Weights of a small mixture-of-experts language model, trained from scratch on English Wikipedia.
Experts: 32 experts in each of 10 layers, 224 clamped SwiGLU neurons an expert, a softmax router.
Below are experts of layer 6 (counted from 0) of a mixture-of-experts language model. Rows are named router (the router's row for the expert), gate (a neuron's input weights, with its number), up (a neuron's input weights, with its number) and show model dimensions 0-127. Each number is 128 + 24 x the weight over its row's rms, rounded and kept within 0 to 255.
After each expert's rows: a language model's description of what the expert responds to. This comes from a sample of Wikipedia text that the model never trained on.

# expert 3
router [143 159 145  95 149 105 124 133 175 140 123 111 150  99 166 141  88 154 106 105  94 150 158 152 135 120 120 109  88 120 105 154 128 142 147 172 104 129 114 110 114 149  77 169  84  96 132 151 106  95 111 158  90 165 160 153 108 114  94 103  80 170 150 148 133 148 156 137 152 127  93 138 136 120 145 153  85 122 119 152 146 108 141 117  74 101 177 144 130  86 141 110 111 141 147 131 114 167 122 135 119 157 116 170 125 139  97 137 145 121 121 120 122 133 137 130 136 134 125 121 161  97 113 147 111 150 162 132]
gate0 [132 133 132 119 107 119 141 122 107 125 120  91 123 129 135 138 121 139 106 104 124 112 106 190 149 148 148 136 109 121 137 124 104 167 122 124 113 152 116 148 108  86 142 153 138 116 145 123 109 136 110 133 129 110 110 110 134 142 134 128  86 115 102 125 139 121 131 122  99 152 163 110 138 150 133  90 117 103  88 149 134 108  72 111 145 120 157 118 132 120  87  97 105 155  89 113 153 103  92 105 123 146 144 146 127 139  79 178 169 183 170  92 130 141  91  80 125 112 183 163 152 186 125 141 116 115 182 121]
up0 [159 114 134 129 121 101 144  72  94 124 139 102 123 141 148 111 127 144  98 115 118 145 129 166 147 137 125 138 136 141 122  92 131 157 144 123 118 134 128 117 118  94 154 154 168 102 124 123  84 150 110 165 137 115 133 130 154 128 119 133  87 112 135 135 171 143 138 133 117 124 163 113 132 116 130  93 114 114  79 123 129  99  81 111 130  91 163 116 129 124  94 134  95 135 107 120 146 124  82 123 130 135 157 159 110 176 135 182 151 157 179 101 140 140 124  77  83 124 131 182 101 170 163 155 124 110 181 128]
Description: Mid-word Latinate stems. Word-initial or middle stem pieces of longer Latinate words, often after un-, dis- or sub-, such as mar in unmarried, ss in essential, dist in distribute.

# expert 4
router [130 140  88 157 137  93 120 138 107 102 144 143 137 189 135 121 161  70 124 163 142 118  89 152 139 116  82 160 114 166 115 169 124 143 125  91 135 139 164 111 117  94 131 117 193  98 145 125 140 125 105  75 154 133 136 115 118 161 145 148 116 122 137 124 135 130 103 128 101 175 168 156 126 160 130 120 154 143 127 107 144 141  88 105  98 112 124 127  89 123 126 103 142 112 133 147 108 140 146 103 150 122 162 110  99 159 110  96 131 137 120 101 119  86 132 112 113 140 148 133 160 133 102 117 190 156 132 116]
gate0 [147 117 138  96 104  92 115 155 128 146 133  96  98 122  91  84  87 106 123 128 111  91  84 119 144 142 131 109 101 105 102 129 170 136 136 181 124 148  92  68 160 110 130 138 130 152 127  74 130  93 138 130 148 143 165 114 125 122 112 140 124  86 134  91 113 138 155 143 126 141 148 183  89 129 153 132  86 122 100 104 120 139  99 152 149 135 137 166 109 107 152 119  96 112 112  99 123  97 128 124 171 138  99 149  97  98 115 146 142 112 145 137 132  99  83 167 123 122 133 140 130 100  94 114 130 125 103 106]
up0 [139 147 105 107 149 118 119 145 149 133 132 112 110 157  99 121  87 121 187 123 146 110 119 146 108  98 130 128 178 147  92 127  81 116  99 163 113  92 147 181 119 160  72 125  84 147 142  94  92 113 176 128 126 159 113 104 144 131 115 142 139 136 118 158 129 112 130 101 104 129 105 130 154 102 153 152 134  71 105 130  95  95  89 144 139 133 104 127  98 112 128 142 100 163 103 138  99 141 118 122 159 123 145 155 158  99  93 132 157 132 111 133  85 125 150 128 128 128  93 173 108 108 105 110 126 129 114 147]
Description: List and table fillers. Commas, and, the, and numbers inside lists and tables, especially taxonomic author years and vote tables: 1846, 3,834, Shanghai, China.

# expert 13
router [129 114  98  99 150 115 124 128  95 168 154 115 148 131 120 117 181 105 131 119 102 119 159 102 136 136 134  89 161 114 118 113  94 135 158 176 150 107 157 144 123 152 144 148 126 137  84 120 114 116  78 161  73 150 139 145 114 142 138 128 145 125 113  93 117  84 134 138 130 147 102 143 143 153 119 141 110 112 125 158 159 139 137 132 126 116  99 155 179 169 107 144 154 153 109 108 154 168 147 175 100 148  92 165 137 140 171 141  93 132 116 138 166 134 109  92 123 177 128 131  96  96 129 104  93 133 119 145]
gate0 [180 105 127  89 134  99 167 124 150 165 152 115 102 129  83 129 126 127 153 148 137  86 176 125 101 157 104  99 128  95 162 153 109 137 116 142  70 120 144 157 122 111 116 129 100 154 142 132 112 113 145 158 120 133 158 167 125 142 187 139 109 133 101 130 126 114 135 118 117 125  94 112 135 118 132 151 142 148 132 133  95  94 146 144  99 106 136 135 118 176 126 116 101 112  78 126 144 133 179 157 126 126 126 114 111 127 155 144 115 130 101 129  98  91 161 143 171 157 116 107 113 159 191 162 147 132 114 135]
up0 [129 127 120 147 115 117 108 109 109 122 124 110 107 101 125 155 135 128 129 110 155 105  68  79 144 140 140 143 106 133 167 123 114 171 113 137 114 111 100 111 115 121 145 156 125 128 158 140  96 155 109 147 170 104 114  76 136 121 131 123 140 105 165 166 127 124 156 127 121 168 111 116 132 121 132 139 106 125 123 113 102  96 113 194  81 172 165 120 162 118 108 152 141 115 163 114 113 156 177 142 128 172 109 156 173 143 119 183 122 149  94 126 103 116 162 122 148 170  97 156 115 128 153 137 122  93 135 135]
Description: Vowel-ending name syllables. Name syllables ending in a, often in Indian or other non-English names: Mad-ura-i, Jan-ata, Mal-aya-lam, Camp-ai-gn.

# expert 12
router [126 143 159 155 110 120 117 130 114 130 138 131 146 129 107 148 170 141 120 146 123  86 137 159 129 142 106 127 155 141 149 178 101 110 135 157 134 145 151 143 108 165 101  92 144 113  88 142 103 115 106 112  73 118 143 104 126 131  68  87 115 158 156 106 104 106 135 113 137 115 148 136 156 106 121 168 115 112 118 178  82  98 105 136 128 114 121 156 169 124 123 137 119 193 164  81 110 151 177 117 103  89 113 126 154 113 127 128 149 150 160 124 105 111 180 144 143 149 153 123 108 137 111 118 113 104 114 130]
gate0 [ 97 132 157 143 102 110 154 127 134  60 148  89 169 163 111 171 159 110 122 128 138 124 173 102 160 134 102 143 150 123 123 109 153 132 125 118 112 123 105 120 127 101 157 123 118 140 104 142 112 147 160 112 114 138 122 125 133 143 125 128 120 155 100 114 118 130 104 130 144 170 139  66 118 100  92 119  86 112 101 143 124 129 108 137 127 122 140  80 109 133 138 174 142 129 138 120 132 127 151 150 109 178 138 138 119 153 135 139 111 111 181  97 104 129 177  78 189 145 151 112 180 151 129 148 144 110  92 122]
up0 [105 119 128 167 146 114 155 125 122  92 116 126 146 146  98 165 126 165  85 121  97  71 167 106 143 137  64 104 137  99 178 138 142  98 104 141 103 124 135 131 126 131 122 149 109 154 121 139  87 132 117 138 174 151  91 132 168 130 149 142 103 121 126 119 161 129 130 112 175 129 113  74 113 131 112 145 126  90 110 124 110 161 113 157 128 127 120  78  94 120 101 169 166 152 132 137 163 154 113 126 136 123 137 131 119 127 122 131 108 139 136 122 150  99 157  61 129 112 154 156 145 150 125 113 157  92 130 137]
Description: Institution name endings. Final pieces and head nouns of formal institution names and titles, such as Court, Committee, Act, the ment in Environmental, Legislature.

# expert 26
router [102 145 127 135 153 119 144 114 115 164 112 105  99 117 141 133  93 169 118  90 160 153 122  84 153 142 124 135 146 130 120 138  98 134  85 121 109  95 109 137 143 153  92 114 102 113 161 147 118 112 122  92 142 154  94 132 152 111 153 127  91 149 128 133 160 150 110 145 163  75 110  92 142 192  96 126 143  91 135 100  96 131 162 130 115 134 134  88  91 136  96 118 130 114 177 143  96 104 115 126 108 159 123 158 119 109 116 125 100 119 146 112 142 161 109  98 130 123 103  84 139 157 165 144  85  89 121 131]
gate0 [131 152 123 151 147 158 125 154 124 127 113 150 145 124 114 133 159 171 149 102 147 117 120  81 106 121 164 118 136 130 116 111 149 139 147 124 142 145 133 130 129  88 132 141 105 122 132 170 147 125 160 113 161  89 135 188 124 126 137 154 155  90 116  90  97 131 170 162 132 139 102 127 128 119 123 100 178 111 164 120 116 153 133  68  71 122 158 108 126 100 150 119 129 137 114  95 142 129 152 149 131 150 166 125 150 154 115  96 151 157  74 114 169  94 144 110 166 108 108 105 113 133 103 123 111  74 147 120]
up0 [ 96 155 142 107 126 106 114 176  96 127 137 164 140 124 116 123 101 107 123  94 140 132 110  86 149 118 126 159 104 127  77 111 137 140 107 134 123 144 128 153 121 111 100 161  76 105 110 171  70 113 127 122 132 144 161 114 132 143 116 150 184 116 129 137  91 127 170 135 139 102 126 156 136  92  94 133 115  86  96 121 158 156 151 133 119 154 137 102 145 113 146 139 134  92 147 124 139 166 127 167 145  78 159 165 142 118 138 113 128 101 106 101 125  96  92 105 172 165  84 110 111 118 141 110 154 132 121 128]
Description: Lowercase word onsets. First consonant pieces of lowercase words split into parts, such as st in stained and storage, sl in slim, cr, cl, p.

# expert 5
router [114 146 110 100 130 125 165 127 146 113 116 126 149 106 149 104  99 133 111 138 142 152 127 162 115  90 173  98 115 129 102  81  91 154 140 100 119 112 144 121 178 144 169 123 105 157 135 141 121 102  96 115 127 128 126 108 159  98  96 150  99 134 145 130  54 142 129 135 154 125 117 159 159 119 110 117 137 136 152 153  73 119 144 121  96 132  98 179 104 133 118 137 137 138  91 161 146 151 113 125 151 132 129 147 150 141 124 133 133 143 118 153 144 157 105 175  95 174 163 153 101 115 177 127 184 114 132 133]
gate0 [134  82 127 124 131 162 155 137 157 119  96 132 116 144 149 138 158 145 128 132 120 132  94 103 145 154 122 161 116 108 133 165 154  99 180 177 105 102 144 159 134 127 147 132  97 127 158 156  81 140 100 195 111 133 154 143 116 131  87 135 160 136 122 163 136 148  94 131 204 125 103 126 128 170 144  96 112 125 123 173 137 181 108 110 116 125 167 128 144 116 106 115 133 115 121 110 131  83 150 134 114 130 160 161 134 107  90 128 136 112 148 145 103 103 112 132 100 124 158 122 135 124 149 104  95 135 147 108]
up0 [149  63 106 131 127 172 154 143 147 129 106 142 135 107 150 114 140 172 128 133  98 101 106 122 113 155 162 172 135 130 128 148 190 104 166 140 104 105 131 162 152 144 102 144 102 152 123 186  77 119  83 179 106 131 160 127 134 133 117 136 144 129 149 142  91 142  75 118 164 138 112 158 122 138 136  95  98 136 128 149 130 174 108 129 109 127 127 161 147 130 135 102 100 132 112 112  99 101 162 140 129 151 129 149 120 116  85 126 128 114 139 131 119 108 118 102 105 172 142 116 110 135 146  96  96 156 116 127]
Description: Foreign name syllables. Word pieces inside Dutch, Slavic, South Asian and other foreign proper names, especially ho, ha, ki, ee, as in Eindhoven, Dakshin, Hashmi.

# expert 2
router [152 162 134 137 101 136 113 167  94 170 141 147  85  67 123 159 131 111  80  71  99 122 156 120 125  97 137 133 113  76 112 150 108 141  82 142 141 169 115 144  99 120 137 125 111 144 146 139 113 116 138 146 131 145 121 132 146 107 180 140 119 138  75 125 108 146 108 142 129 144 152 144 127  90 138 119 114  87 137 162 136 104 144 150 112 125 107 104 179 155 109 127 156 120 113 148 110 127 114 163 110 131 144 163 171 148 136 140 129 151 160 121  84 138 117 126 108 129 123 110 140 138 120 138  91  87 153  82]
gate0 [122 144 102 109  76 119 100 149 157 168 118  94 132 137  99 154 106 124 125  93 142 110 106 145 110 119 110 142 122 135  98  85 169 132 144 116 131 125 156 139 137 172 149 111 131 152 130 164 150 152 100 147 153 117 140 103 108  94 143 162  92 141 172  89 138 137 130  80 102  60 133 154 118 127 116 149 135  72 154 159  86 123 128 161 103 131 118 122 124 148 112 115 146 134 106 151 150  88  93 123 132 145 133 152 121 102 137 108  97 186 101  98 143 137 124 120 109  98 100 115 137 176 146 124 145 110 119 126]
up0 [118 137 123 119  94 107 128  66 146 122  75 118 149 115 129 125 109 148 151  91 120 133 136 177 142 101 120 132 115 163 134 146 129 142 121  72 133 124 137 148 142 143 151 133 106 191 124 137 113 145  91 114 127 145  99  89 107  94 133 156 150 111 141  79 109 113 172 105  97 100 152 122 116 118 110 147 113 117 129 154  98 105  98 148 164 100 141 118 137 170 110 129 125 157 136 111 122  71 134 114  92 124 107  97 135 127 133 138 111 190 120 165 130 132 102 121 150 138 108  98 145 125 169  89  97 143  98 126]
Description: Mid-word Latin syllables. Short interior word pieces inside longer words and names, such as ti in ratification, ali in Equalities, udi, phi, ipe.

# expert 31
router [126 110 132 135 149 155 179  94 123 113 110 133 132 101 100 158 113 138 167 104 159 146 172 122 104 122 118 137 105 137 107 103 127  96 123 173 124 122 132 116 132 142 143 149 126 125 174 119 153 135  96 125 143  92  85 118 142 102  94 110 145 117 121 123 157  92 136 133 108 100 148 151  91 126 173 170 125 155 118 137 127 108 105 139 180 118  89 120 125 108 140 161 146 148 184 141 171  65  87 149 121 140 113 119 128  96 133 157 144 132 101 128 135 164 140 164  98 149 130 110 129 141 170  97 167  99 117 144]
gate0 [112 150 163 108 149 131 152 105 145 174  97  96 172 134 116 120 143  90 130 117 114 116 158 175 135 150 117 162 142 142 147 146 138 105 142 149 106 149 127  92  91 111 138  94 119 130 149 119 115 149  95 140 161 148 105 137 142 144 151 145 180 150 134  86 104 160 131 144 142 115 119 127 110 144 113 135 153 152 131 131 143 181 137 134 115 151 106 107 129  78 144 132  96 133 114 126 121 149 147 116 109 163 163 106 112 106  80 116 119 129  80  94  77 157 110 117  98 118 138  99 198 125  91 117  97 129 148 121]
up0 [124 140 148  93 125 179 164 118 126 129 153 151 130 110 103 139 156 130 147 126  74 111 133 148 118 141 122 165 101 162 149 107 154  93 155 119 178 110 132  84 107 162 138 115 106 140 124 109 117 152 135 158  90 114 144 127  91 131 152 113 150 125 165  51 161  96 145 108  87  93 129 121 101 100 116 124 136 103 179 138 123 133 126 169 128 149  92 130 127  91 102 126  87 130 145 111 139 132 160 153 109 147 137 126 103 138  91 123 135 123  73 116 121 142 108 135 102 136 142 120 157 160 163 150 129 109 109 122]
Description: Hyphens and prefixes. Hyphens, en dashes, and prefixes in compounds and ranges: top-rope, runner-up, next-door, inter, dis, non, mid.